Experts of a small language model.
Training: a variant of Adam for the experts, 288M tokens, 6113 steps.
Below are experts of layer 6 (counted from 0) of a mixture-of-experts language model. Rows are named router (the router's row for the expert), gate (a neuron's input weights, with its number), up (a neuron's input weights, with its number) and show model dimensions 0-159. Each number is 128 + 32 x the weight over its row's rms, rounded and kept within 0 to 255.
After each expert's rows: a language model's description of what the expert responds to. This comes from a sample of Wikipedia text that the model never trained on.

# expert 32
router [124 118  82  84 146  84 156 146 111 145 120 127 146  57 166 177 107 145 135 136 129 115 113 101 145 105  94 161 168 139  72 144 106 114 144  67 116 161  88 136 133  83  77 111 147 152 122  93 180 141 111 121 162 155 130 126 148 127 134 123 186 124 153  94 140 208 141 102 101 126 114 120 112 154 172 153 126 135 148  81 107 141 223 159 193 115  89 175 132 142 204 116  83 124  74 150 202 108 140 180 141 101 143 143 136 110 131 124 126 153  80 163 138 108 122 137  78 110 137 101 170 152 144 120 179  85 141 157  87 188 173 196 129 196 100 118 151 144 203 103 138 177 150 134 149 156 152 109 101 160 123 149 110 108 138  93 154 114  64 150]
gate0 [162 130 137 153 127 149 145 135 203 165 114 145 148  77 164 199  91 118 144  64 145 104 189 101 126 101 128  95 181  78 186 107 134 113 129 103 154 143 114 173 123 114 106 141 123 143 154 109 162  81  70  87 153 132 122  85 125  98 151 119  93 157 124 137 126 145  84  68  92  76 121 113 107 128 152 138 147 102 124 133 154 136 145 183 125 131 117 114 151  93 162 125 151  92 114 134 111 193  43 157 178 148 124  48 130 132 156 101 132  94  92 149 154  93 157 125  44  96  96  77 140 113  79 121  96 189 151 157  74 151 153 129 126 184 104 143  83 214 133  75 118 134  90  82 123 120 116 156 112 145 135 130 157 142 149 120 162 167 153 143]
up0 [161 112 151 121 107 101 105 162 168 100 110 165  75 132 136 126  56  88 171  66  85 104 184 102 116 173 107  70 150 106 198 134 163 100 135 108 142 131  96 170  97 123 121 107 103 181 179 122 130 118  83 131 154 116 125 112  99 156 114 148  93 171 178 175 165 126 102 146  90 116 137 124 144 116  89 144 136  75 150 185 208 124 148 134 154 130 182 120 156  74 192 117 154  96 100 129  56 163  12 147 125 124 155  97 158 145 148 129 116 110 114 128 135 103 131  96  94 107  83 102 208 129  61 123 139 127 105 133 132 156 197 151 116 144 141 132 150 141 135  88 113 109 126  70 120 161  92 130 102 143 103 110 151 129 157 128 147 160 145 116]
gate1 [ 99 155 142 115  66 104 122 152 134 113  89 156  95 130 176 145  70 157 182 147 160  85  89 135 103 149 190  66 135 174 128  80 123 162 156 122 142 117 188 112 174 110 124 186 127 122 117 124 140 148 141  61 136 130  59 171 158 125 167 129  81 154 121 159 133 122 129 179 167 130 137 160  90 144 178 107 147 160  55 159 137 169 134 138 156 134  93 138  92 175 137  78 132 115 162  92 247 144 121 145  93  86  94 132 176 168 168 139 134 119  96  96 182 125 118 126 148 148 106 146 134 110  64 138 132 150 116 163 123 107 151 151 134 146 164 192  96 160 110 150 143 135 115 161 106 159 170 167  88 121 129 111 109  98  85 146  87  98 149 176]
up1 [121 144 153  90  60 124 170 138 151 143  92 131  98 105 167  84  97 141 194 139 155  69 123 109 131 166 167  96 109 183 120 107 125 157 156 132 133 121 192 162 163 143 109 167 134 146 144 161 181 139 144  39 160 129 101 200 143 136 154 157  67 153 145 184 131 139 113 176  94 111 155 143 124 150 151 101 126 150  78 155 144 172 145 126 155 150  80 156 113 119 110  80 133 142 171  89 188 153 157 130 108  84 119 113 178 172 112 174 147 146  75  86 191 103 114 102 130 104  93  99 147 119  98 104 157 156 117 143  99 140 152 156 153 145 150 191  84 177 146 171 137 157  97 112 117 119 156 110  76  92  90 128 118 158  75 151  80  98 191 145]
It responds to: Prepositions and articles after verbs or nouns in award and release prose, such as nominations for, reviews from, honored by.

# expert 40
router [140  59 119  91 152  71 110 134 104 186 148 122  71 120 146 159 174  90 114 126 103 136 100 140 123  85 139 116  97 106 149 121 123 118 119 111  81 134  57 168 129 134 149  90 191 108 135  75 143  56 149 137  89 151 157 103 112 103  92 103 168 131 188  72 138 135 133 120 107 111 137 169 103 133 159  80  90 147 139 142 171 121 131  92  97 119 178 164 149  80 115 138  82 174 110 157 166 186 100 102 159  83 140 111 164 106 135 107 134  36 137 134 136 127  54 127 155 143 130 172  91 150 105 147 140  90 120  86 123  98 155 149 170 174  70 171 156 156 119 103 173 118 113 156 135 145 114 156 191 169 158 108  99 163  79 138 163 157 160 180]
gate0 [ 88 118 128 121 104  95 113 106 160 121 119  85 187 115 165 157 176 163 138 134 127 121 125 167  66 143  72 129 171 138 151 146  81 127 176 115 139 169 170  87  88 100 130 106  86 145 141  97 122 167  72 141 128 113 144  39 106 116 122 103 177 136 110 171 130 122 129 103 142 106 158 115 115 134  59 128 128 122  97 135 143 118 104 193 143 167 138 106 110 142 123 135  89 189  88 125 128 100  54 164 130 131 131 140  53 121 140 125 191 164  65 117 141 155 118  83 147  76 164 114 161 106 182 126 139 109 132 121 161 119 117 118  87 115 155 135 168  75  95  87 116 179 176  19 117 120 129 184 144  87 149 169 177 110 128 147 111 163 124  92]
up0 [164 151 112 130 149 178 150 149 131 135 123 153  74 147 109  94  87  94 117 152 140  99 134  81 189 106 201  84  90 158 110 148 166 116  92  97 131  99 129 140 134 115 113 149 189 132 132 137 146 118 177  90 167 140 143 139 124 159 119 103  74 170 143 109 152 156 148 153 104 140 144 107 182 163 195  98 122 170 156  85 147 124 158 102 119 114  89 102 128 124 155 103 171  74 193  88 109 173 185  71 114 144 113 133 136 174 157 109 115 120 167 113  83  98 130 120  70 150 105 130 133 136  69 141 114 173 137 111  83 124 128 177 154 154 152 112  86 204 173 177 101  96 125 211 156 130 114  66 145 135  97 111 112  99 185  78 122  85  86 164]
gate1 [ 88 151 161 135 173 125 132  84 108 174 154 208 112 124 145 214  83 107 172 106  93 107 146 162 147 152 106 114 124  87  92 127 127 150 116 114  98 105 160 115 128 148 185  84 104 142  67 131 173  97 145 109 137 143 158 166 138 173 158 182 146 112 154 154 156  80  53 149 154 146 157 143 147 172  99 140 156  82 111 117 157 109 129  93  98 136 114  64 142 115 124  98 154 103 176  85 214 140 144 119 149 100 154 124 155 205 129 118 127 104 158 122 125 171 181  98 103 129 120 124 110 103 117 113 131 191 158 106 143  89 109 131 143  78  95 100  63  80  81 128 187 180 117 153 150 142  99 126 138 135 129  61  85 131 139 165 121 153 174 148]
up1 [123 111 108  64 154 162 159 108 137 145 160 179  92 128 159 174  83 120 150 136  86 163 156 161 130 131  75 104 126 127 134 137 108 106  97 128 122  73 145 138 105 158 163 102 100 142  57 144 169 127 164 113  95 161 141 139 106 219 163 182 183  97 164 123 133 128  60 147 133 142 193 100 152 172 142 177 154 124 148 146 145 135 147  78 102 162 120  68  95 143 105 133 129  96 135  56 147 135 148 143 150  98  77  90 164 139  96 113 125  92 123 138 147 186 137 143 145 115  85 134  73  85 111 115 144 102 126  88 219 113 122 121 156 116  54 144 126  39  93  77 150 163 101 130 146 126  71 116 159 125 160 118 133 154 117 152 105 109 167 113]
It responds to: The, Roman, American, his/her and adjective endings like -ian, -al, -ic, often opening titles of songs, books and films (Romance, "The Rain").

# expert 45
router [132 190 161 158 127 101  58 131 168  99 145 119 127  85  86 102 112 147 183 110 166  85 148  80 102 101 123 161 104 132 104 111 146 128  84 120  87 104 142 137 149 182 151  93 157 182 168 131  95 132 157 151  94 158 109 140 148 112 110 137 172 134 154 148 123 167  82 121 146 127 149 168 148 122 129 117 152 100 172 132 158 164 166 116 181 160 149 109 100 105 131 152 127 107 221 110 102  88  76  91 141 142  56 141 172 146  87 158 123 162  97 157 190 172  62  98  68 153 131 140 136 147 115 156 131 155 130 138 115 124 178 146 127 160 186 203  58 206 122 127  95 162 166 100 142 145 166 154 139  92 174 103 138 144 118  84 154  99 136 142]
gate0 [149 160 101 194 113  51 102 118 163 108 151 116 149 132 125 118 141 137 158  68 147  76 173 113 131 106 161 158  95 137 127 130 137 144 135 185 119 145 169 206 153 163 193 158  96 161 212 153 126 145 168 130  77 109  78 125 147 106 147 125 146 124 109  69 119  87 131 122 110 197 106  97 108 166 155 148 120 123 150 172 101 147  45 140 127 131 173 131 105 138 161 132  99 158 172 115 120  91  36 146 118 119 108  62 154 114 143 165  59  56 124 153 182 158 113 139 180 107 120 133 115 142 100 132 122  68 106  92 143 146 159 144 139 192 175 107  95 151 110 104 152 103 128 105 176 112 153 126 119 157 170  96 124 130 151 120 142 105 130 125]
up0 [108 136  91 122 133 139 138  95  71 125  92 115 150 178 128 138 112 149  78 128 138 116 188 113  93 142 143 151 100  58 106 248 101 165 146 134  87 103 101  40 128 115 101 114  80 139  91 158 143 130 144 149 154 150  98 119 128 152 125 115 112 151 105 166 108 131 169 114 126 131 169  90  82 134  91 100 121  83 121 159 126 126 131 168  77 128 124  56 189 102 125 129 172  46 125 113 103 134  90 144 111 116 134 110 100  71 165 131 151 183 168 108 110 121 136  78  99 105 132 115 153 127 144 119  81 142 170 117 138 185  98  51  63  61 159 157 123 144  78  68 141  87 129 147 124 135 151 184 129 128 143 120 129 157 126 165 143  92 140 105]
gate1 [105 130 110 147 104 168  74 162 134 104 111 157 135 101 150  82 166 107 104  66  80 132 165 136 127 127 161 127 121 191  99 151  76 124  75 112 128 141 106 145 144 156 165 100  83 176  89 126 125 111 152 152 207 117 153 151 168 189 132 118 124 120 163 109 179 149 111 124  96 136 110 131  47 143 129 178 103 100 158 121 173 154 185 108 112 152 140 133 100  73 131 109  50 115 176 103 167 116 118  75 136 104  95 175 128 133 171 113 185  99 123  84  83 107 173 121 156 156 114 137 141 121 145 125 145 160 100 210 185 141 105 118 101 121 140 171 186  79  88  98 149 113 116 176  89  84 123  83 150 179 124 173 103 128 114 126 138 186 146 129]
up1 [ 95 160 109 108 118  91 156  51 140 148 136 123 121 141 136 153  88 138 164 117 149 146 123 137 103 134  65 137 138 100 175 102 152  80 187 124 105  83 135  96 113  79 100 194 151 104 159 133 152 164  89  89  64 120 150  52  96 103 123 135 145 116  92 120  80 123 143 143 185 137 143 121 140 105 111  71 152 141  94 108  90 109  37 117 122 106 181 138 142 190 139 132 150 188  76 129 101 148 132 167 116 125 135 150 109  51  93 123  75 159 156 161 170 162 114 177  96 105 176 136 121 122 121 115 141  90 174 103 109 139 146 184 156 106 109  68  81 164 155 164 115 143 168 101 163 118 147 143 124  53  96 106 140 145 120 149 109  97 112  74]
It responds to: Mid-sentence function words and adverbs in narrative prose, such as and, to, not, also, still, would, finally.

# expert 36
router [111  88 140  82 128 149  89  69 116 121 138 116 168 103 135  94 151 155 153 165 100 169 195 162 136  96 136 170 109 135 114 167  73 131 103 123  61 108  97 110 114 123 159  91 136 192  98 128  60 123 127 173 148 151  98 118 135  84  85 111 177 150 198 200 117 135 117  93 136 146 184 140  46 125 125 143 175 112 131 107 158 149 101 151  70 161 126 136 145 114  72 140 154 153 181 104 129 118 102 108  87  98 166 149 174 179 130 167 164  89 168 112 154 198 120 105  96 148 170 189 101 129 114 134 166 110  80 105 150 100 105 141 103 159  64 118 149 133 109 138 129 105 149 120  92  74 151 124 129  90 156  90 100  93 107 185 135 123 158 132]
gate0 [143 145  81 139 116 145  80 157  98 111 147 130 137 173  79 142 186  95 129 239 133 122 158 184 189  99 184 156  98 196 194 136 126 129 144  84 105 157 175 120  30 103 171 162  72 128 117 116 112 107 168  87  91 122  99 105  69 142 133 128 132 160 176 120 156 117  94 106 156 162 126 130  93 111 105 174 125 153 105 134  97 107 138 161 159  69  98 135 140 173 132 141  92 142  96  87 135 118 135 153 141 112  89 172 145 116 125 119 139 111 114 142 166 165 153 129  90  60  75 116  87 143 104 205 152  86 157 143 118 127 137 127 150 144  92  92 168 146 121 125 181 125 133 111 120 100 107 132 121 111 109 103  88 171 126 104  84  86 171 133]
up0 [151 151 122 136 140  94 124 158 124  78 153 107 160 132  80 103 104 139 131 190 102 158 155 149 188 114 132 138 127 161 161 113 132 127 148 130 111 130 160  89  53  89 148  95  69  83  71 160  97 142 143 127  80 131 110 123 118 173 129 154 162 122 209  90 128 145  88 151 169 167 148 118  96 117 106 168 119 169  94 177  80 129 111 222 122  90  98 117  96 122 126 129 148 165 148 146 146 143 123 155 191  94 122 192 141 132 187 114  90 149 107 176 177 152 184 155  67 109  97 138  82 150 101 175 146  91 124 152 117 139 163 134 149 161 105 115 178 148 127 119 169 106 163  59  98 133 169 165 108 100 136 118  91 182 158 115 141  86 182 148]
gate1 [113  83 114 108 148 151 127 164 147  93 145 135 110 128 137  60 118  51 177 141 133 145 134 131 192 106  69  44 175 197 127 149 138 147 101 128 102 127 122  95 184 140  72 124 142 131 153 112 107  85 107 101 168  42 110 143 111 194 149 117 125 206  84 182 165 127 107  85  51 166 110 168  92 102 165 110  89 132 201 145  84 124 121 198 140 112 100  83 115 134 107  90 121 177 129 158 166 109 110 133 130 167 129 129 161 120 124 125 128 104 136 129 110 151 153 129 125  95 167 132  71 167 125 153 118 138 127 107  87  78 142 136  76  97 126  94 160 166 128 137 163 127 109  89 101 135 143 124 116 143 102 105 134 160 140  68 145  95  90 153]
up1 [159 111 164 118 161 119 146 105 129 147 185 141 150 154 136 115 159 146 164 161 100 186 117 119 154 161 118  61  91 103 142 164 120 105  88 133 100 147 162 153 183 168 169  83  92 137 163 152 133 135 121 169 115 154 130 126 113  96 141 106 135 127 117 183  91 160  87  33 149 204 108 149 177  85 122 106  77 148  67 148 123 104 122 147 162 150  80 111  84 129 113 116 122 111 171 114 104  80 131 112 169  91  81  81 122 159 170 151 129 124 178 144 141 109 176 123 123 134 177 102 154 168  42  78  67  78 149 138  64 149 124 142 122 125 153 128 107 104  71 111 147 122  99 123 138 168 125  68 164 149 187  92 112 133 114 160 121  88  89 149]
It responds to: Coordinating and/or/& joining nouns, especially after hyphenated prefixes like low- and, plus periods in No. and initials.

# expert 51
router [163 105 145 137 141 134 181 116 162 128 130 135 154 104 183 143 144  98 169 134 104 162 151  83 168  97 105  93  78 176 105 105 138 151 152 176 181 158 168 165 117 165 134  86 136  98 138  97 108 141  98 145  54 128 105 143  91  97 132 119 141 183 183 125 103 143 176 126 160 148 105 145 186  63  94 115  78  96  99 181 102  99 156 150  87 102  98 149 144 103 104 144 168 165 132  77  99 136  96 148 141 219 123 138  80 188 124 186 153 102 136 104 115 122 169 101  88 160 167  95  93  92 135 106 155  84 182  93 103 171 174 127 183  59 148  84 107 132 107 152 104 128 159 152 128 127 161 132 147 104 120 125 121 133 162  66 155  95 110 153]
gate0 [180 126 111 119 121 187 173 145 198 169 180 166 151 156 154 146 143 181 152 136 171 162 146  91 129  77 102 171  68 161  59 158 108 121 124 133 156 122  95 110 110 141  92 125 103 132 135  99 150 124 129 155 128 170 144 138 171 113  54 141 145 131 125 149 124 123 124 128 105  78 116 146 139  62 123 105 123  74 132 121 113 121 183 114  59 156 102 150 133  75  99 168 115 146 105 138 123 139 109 130 140  98 154  67  98 120 165 125 147 214  98 139 165 148 123  74 144 158  81  68 142 114 134 111 162 143 140 127 104 122 188 153 148 132  53 125 135 113  71 171 135 166 152  77 108 167 112 111  95 123  68  53  90 152 179 114 116 128  85 149]
up0 [177 157 148 166 136 115 117 138 150 198 150  97 116 121 106  96 104 142 160 133 172 115 146  83 124 151 110 126 161  76 117 106 136 135 152  91 153 162  78 152 121  98 157 142 160 155 190 107 141 115 140 123 141 101 158 165 127 141 108 189 112 130  71 164  79 110 169 159 102 108 126 133 188  74 143 102 120 104 128 131 165 109  99 110  96 129 139  71  92  92 108 153 105 135 119 113 112 127  46 210 111 136 169  96  91  83 116 106 160 224 180 103 115 123  77  83 137 157 106 110 172 126  59 145 116  44 169 127  98 180 148 124 155 137 145 105 149 159 130  88 121 160 134  72 144 171 132 174  61 111 103  86 159 105 116 156 137 126 156 125]
gate1 [135 156 147 106  98 127  87 119 134 145 110 181 204 195 113 100  74  83 147 112 154 144 117 155 116  81 135  98 152 137 155  96 147 206 114  83 152 158 165  70 119 174 101 131 133  80 107 155  92 152 101 128 105  71 149 145 156 132 118 137  73 172 113 142 134 156 159 153 104 181 122 169 133 125 106 105  95 117 125 149 127 135 101 119 161  89 148  96 132 114 143 129 155 134 170  83 126 117 209 144  72 170 163 160  66  90 167 151 132 110 239  54 114  94 104 114 127 163 133 122  87 110 149 117  99  76 146 139 105 148 109 109 126 100 101 129 128 107  72 145 160  82  88 195 101 106  92 152 130 122 127 168 178  88 101 129 149 150 138 153]
up1 [130 108 126 164 161 160 187 144  90 120 183  97  34  63 123 135 157 159 101 132 130 151 106 123 143 128 147 120 131 108 107 119  90  65 157 160 106  96  91 153 141 124 156 184 144 161 143 121 153 129 140  97 155 158  65 121 108 123 192 159 157 101 126 127 133  91  90 113 184  80 132  71  76 157 160 139 187 139 147 106 133 141 145 149 129 153 161 144 135 141 152 130 109 115  61 161 154 113  49 102 152  88  85 111 155 123 125  96 112 172  54 176 128 160 125 123 114  42 130 152 155 109  74 114 180 153 131 172 141 117 141  92 116 141 173 183  76 142 161 108  77  90 125  91 154 126 151 114 144 127 107  99  87 155 152 101  68 113 103 113]
It responds to: Final consonant pieces and suffixes completing a word, such as n in netizens, -der in border, -ing; also other, many, several.

# expert 29
router [ 45 117  55  84 190 130 161  80 124  95 144 158 174  75 178 134 129 161 152 123 118 137 127  94 120 176  98  55 102 138  94 127 115 126 109 140 119 142 193 160 153 125  90 115 106 178 151 125 196 160 108  75  77 143 149 111 136 132 114 119 159 150 157 124  73 164 144  99  87 111 130 130 132  95 116 112  81 116 112  68 141  85  85 134 182 118 104 170 176 138 121 119  94 150 120  80 106 101 103 154 146  84  75 117  65 138 141 145 121 119 122 111 111 134 198 159 103 145 195 157 123 156 133 122  89 124 145 162 117 130  84 189  98 166 130 129 127 107 157 141 171 162 140 121 177 200 126 124 140 118  72 111 128  88 175  73 125 117 130  91]
gate0 [111  95 125 119 137 125  52 101 147 141 157 100 146 111  24 205 105 133 136 116  79 148 151 136 121  88 108 118 150 108 112 166 183 143 120 167  82  95 117 114  74  71 157 147 162  59 116 124 181 160 119 131 113 111 106 113 116 123 127 119 110 139 125  64 103 166 106 155 110 163 135 128 151 152 158 131 116 122 101 130 106 181 148  96 174 108  99  99 157 166 154 113 141 110  93  97 119 161 106 162 135 101  82 241  55 119 103  55 147 133 126 129  84 148 114 138 111  80 190 134  85 130  98 155 120 113 103 227 128 116 149 154 149 162 133 123 146 137 115  93 154  76 132 137 146 133 176 119 119  78 131 130 158 149 131 128  93 142 114  73]
up0 [133 150 175 142  65 114 186 184 105 137 122 128 120 126 183  79 120 120  95 102 137 145  82 163 139 125  94 161 121 137 174  80  42 138 140  75 160 133  87 152 181 174  84  99 119 163 121 130  82 117 124 126 121 134 165 112 119 149 118 118 150 118 121 179 155  87 167 184 174  75  98 118 114 136 106 118 162 105 161 168  87  98 135 176  85 102 160 140  66  80 116 129 112  94 189 159 127 111 121 109 124 159 196  81 179 132 141 172 122 149 112 122 175 125 117  94 128 161  52 130 172 169 151 108  99 152 130  69 109 148  70  90 120  95 158 126 155 136 106 156  86 153 111  95  64 106 101 147 132 151 135 136 127  74 138 146 182 125 134 171]
gate1 [ 84 169 131  81 145 131  96 121 128 135 108 151 127  62  83 102  88 104 142 166  61 119 132  69 141 135 131 145 112  85 118 134 110 120  76 152 106 128 191 133  71  68 147 126  86 106 122 165 151  98  84  44 126 134 103 108  64 145 191 170 167 123 143 163  96 165 164  65 113 168 153 137  77 101 121 107  99 172  96  72 117 143 124 115 161 117 145 161 176 157 120 134  80 138 115 100 133 134 148 144 150 110  96 177 100 141 183 132 147 145  97 157  93 196 161 111 157  89 149 143 121 132 127 117  51  93 133 131 145 181  92 148 119 199 128 113 119 135 146 110 184 103 180 151 146 154 186 164 159 123  83 151 134 146 154  90 124 100 139 140]
up1 [110 141 141 103 139 130 131  67 152  70  99  69 120  52  61  97  45 109 153 117  48 133 115  61 188 153 149 120 124 119 147 175 144 129 114 188 110  78 153 153 136  60 126 100  88 120  97 103 153  91 134  83  88 103 113 151 109 163 164 136 191 131 140 177  95 135 131  74  92 187 123 112 104 123 125 191 139 176 113  90  97 179 142 141 130 140 158 115 154 111 170 146  85 111 141  96 102 120 173 171 169 133 117 161 116 111 149 113 106 170 103 175 103  78 186  94 139  99 112 113  89 120 130 133 113 147 179 175 133 142 137 147 126 149 156 110 106  78 143 119 170 112 139 131 155 142 148 143 112 137 121  97 121 200 162  88 156 128 102 107]
It responds to: The, in, of, and modifiers like other, various, different, former, United, West, before nouns and place names.

# expert 33
router [ 81 159 142 116 116 121 117  85 153 119 155  60 144 158 118 162 159 122 157 193 102 100 174 126 154 138 152  94 119 100  88 123 160 127 114  74 161 113 151 121 146  89 173 165 144 113 124 177 110 124 122 107  90 162  76 223 106 139 114 172 173  96 187 146 156 130  82 161 121 137 141 187 148  88 138 197 123 139  81  80 123 171 113 124  54 221 127 145 166 142 114 127 124 117  99  72 151 107 149 143 140 143 114 113  96 149 100 129 148 151 135  84  86 143 173 140 150 114 116 115 101 152 141 111 107 197 119 155 106 141 146 109 176 146 149  73  85  95 135 160 162 189 108 143  96 131 195 117  96  75  94  98 123 137  94 176  98 139 154 117]
gate0 [ 94 113 102 116 168  98 181  76  67 167 178 144 146  71 110 141 145 130 100 175 129 102 184 188 101 136 165 158  97 104  72 178 108 123 119 161  86 148 140 140  77 168 129 150 177 145 122 180 157  80 160 159 143 128 145 157 109 120 124 207  73 116 110 147 130 148  76 188 143 150 150 159 173 134 175 127 138 160  94 143 130 130 143  98 107 176 114 117 121 222 107 147 144 101 159  76  85  50 149 141 157  99 153 151 119 117 108 139 122 194  98 136 124 139 157 110 116 139 164 155 146 147 126 118 133 168 182 135 136 143 103 105 195 107 119 115  57  93 101 105 169 149 131 111 119 110 133 114 100 159  83  88 143 177 138 174 141 104  95 134]
up0 [104 145 114 176 111 141 171 104  92 128  85 150 136 100 107 124 170 114 154 142  50 110 116 179 115 148 247 175  70 130  87 127 128 175 103 129 109 116 117 142  90 198 157 130 131 113 154 134 124  61 120   9 113  88 124 195  97 153 137 162 141 143  66 102 113 108 141 143 189 184 157 136  90 112 120 136 133 155 131 130 156 112 159  81 147 155 145  98 137 159 158 121 112 119 117  76 152  57 171 124 141 118 146 120 131 124 110 115 157 124 134  74 153 130 122 125 127 123 150 197 133 117 127 107 145 104 175 162 135 130 164  98 192 111  99 103  87  64 148 117 143 135 118 128 134 153 155 165 147  95 120 122 115 171 111 188 158 146 140  93]
gate1 [ 87 133  88  86 160 120 106  96 189 148 153 115 110 150 116 146 104 158 187 100 182 157  83 144 168 109  72  91  99  72 106 159 164  94 140 122 185 112 125  80 127  77 166 145 121  84  64 140 148 125 110 139 148 102 158 112 119 143 134 130 143  99 144 158 133 143 141 103 184 118 126 120 100 154 179 112 164 141 122 143 105 101  70 146 161  78 137 157 113 119 183 103 115 178  70 117 181 137 118 104 159 148 120 127 113 136 135  42 134 164 186  97  91 113 132 183 151  85 178 120  93 115  72 187 100 114  93 130 147 111 143 179 136 182 157  89 102 131 154 125  89 114 115 144 168 177 153 114  99  93 100 197 156 153  97 122 145  84 105  71]
up1 [137 128 107  78 170 127 124  87 188 142 157 116 126 122  98 138 137  88 201 141 158 115 109 188 164 133  76 105 129 108  85 169 208  73 117 111 198 179 103  43 110 111 185 150 108  74  99 141 156 152 130 141 145 126  99 156 116 138 154 142 150 115 141 175 161 124  98 109 183  99 110 118 109 173 131 118 172 109 147 154 153 142  87 116 142 133  99 161 149 100 148 131 109 191 111 143 148 112 101 126  67 135 115  97 142 151 117  63 150 148 170 130 122 187 116 200 154 133 144 144 125 132  42 189 101  66  47 114 108 145 125 159 159 202 144  85 100 122 142 115 125 121 158 133 145 114 114 104 110  96 146 136 146 164 112 127 132 103 101 125]
It responds to: Function words the, in, of, at and commas in place descriptions, plus the period of No. in ranked sports schedules.

# expert 54
router [155  98 133 105 154 121 119  93 189 113 153  89 171 146 107 143 161  83 153 158  81 167 126 122  95 168 184 166 151  78 104 141 200 116  90  72 136 116  58 139 105 103  96 122 158  72 140 180  87 143 125 166  89 204 110 152  86  86 121 139 162 145 147  85  96  85 143 145 150 107 153 169 159  95 133 129 115 146 107 107 156 161 181 122  92  95 179 138 149 146  57 172 168 149 160 103 100  89 113  71  88 161 197  94 163 167  98 123  81 112 139 154 129 109 104 133 138 145 133 147 119 157 156 113 165  80 123 115 110 123 121  92 166 190 110 115 116 130 109 125 150 156  99  85  97  95 150 166 105 187 126  79 121  85 118 170 120 101 157 132]
gate0 [133 125  85 123 162 162 126 114 147 119 125 114 123  94 115 112  93 109  78 130 121 164 115  86 129 139 129  92 166  89 121 132 189 137 163 123 142 136  96  44 152  89  82 168 131 133 192 144 107 135 158 164 125 153  70  89 142 168 154 125 135 115  89 139  88 122  91 109 115 134 173  42 157  37 145 181 141 126 109 161 115 151 142 128 136 152 113 118 155 110 209 136 138 123 115 162 151 134 129 140 140 111 133 105  94 151  42 129  86 102 154 133 101 139 114 104 116  51 182 107 131 161 163  98  78 141  82 184 105 162 125 120 131 184 128 120  74 135 157 156  74 156 140  81  96 167 122 167 150 107  95 104  77 133 209 137 131 138  82 164]
up0 [139 100 161 150 125 110 107 166  80 103  97 167 156 124 118 131 166 127 179  92 108  91  96 163  96 115 119 172 136 116 162 141 101 154  88 104 105 110 170 190 122 138 156 123 203  90  99 107 147 131  48  92 117  79 183 178 136 136  92 157 143 130 136 112 174 141 149 189 103 181  41 164 111 151 102  51 132 139 128 138 123 118  93 113 172 144 147 103 141 152 105 118 152 140 103 134 107 113 111  83 142 191 150 160 218 112 158 101 199 164 165 115 118 114 134 103 144 122  95 164 198  57  86 165 125 120 188 123 131 128 121 129 144 129 156 119 137 173 128 164 144 115  80 163 158 145 152  72  86 118 108 135 163 134  99 100 151 124 121 113]
gate1 [156  59 118 125 149 144 145 135 130  97 115 119 107 127 154 145 125 122 123 161 116  86 176 181  98 141 148 127 157  97 148 130 147 155 154 115  98  79  69  56 174  74 137 161 167 143 163 141 154 175  61 174  68 110 127 119 139  63 130 157 153  95 118  80  88 132 117  74 174 118 141 116 122 137 157 129 160 161 144 194  26 140 131 154 156 193 145 130 126 195 140 143 148 121 109 142 129 141 105 142  98 130 129  87 113 119 138 129 113 144 107 176 165  79  82 157 121 136 126 138  95  43 121 118 134 226 126 139 158 138 155 126 154 157  95 131 160 123  82 157 176 121 101 152 116 119 139 119  95 185 110 143 152 178 146 150 185 133  82 151]
up1 [123  41 130 158 109  95 155 111 128  88 158 122 105 134 130 219  90 144 128 176 139  52 202 154 112 119 132 116 210 108 151 115 192 171 127 144 142  91 104  68 175  93 169 154 106 156 163 146 144 165  83 131 106 113 127 145 160 109 133 141 115  95  56  88 113  97 131 169 168  68 188 147 141 164 115 147 181 132 187 163 105 105 127 123 161 179 154 134 120 158 131 161  90 138 135 134 123 110 148 114 114 127 147 111 105 148 135 148 107 156 109 133 181 133  99 199 139 106  90 115  71  98 110 126 131 188 108 126 150 149 152 155 128 145 114 157 131 133 119 136 121  74 119 127 105 115 134  64  98 150 136 196 167 175 157  73 156 162 133 128]
It responds to: Labels preceding a numeral in tables and citations, such as District 3, Volume 2, Set 2, Chapter 20.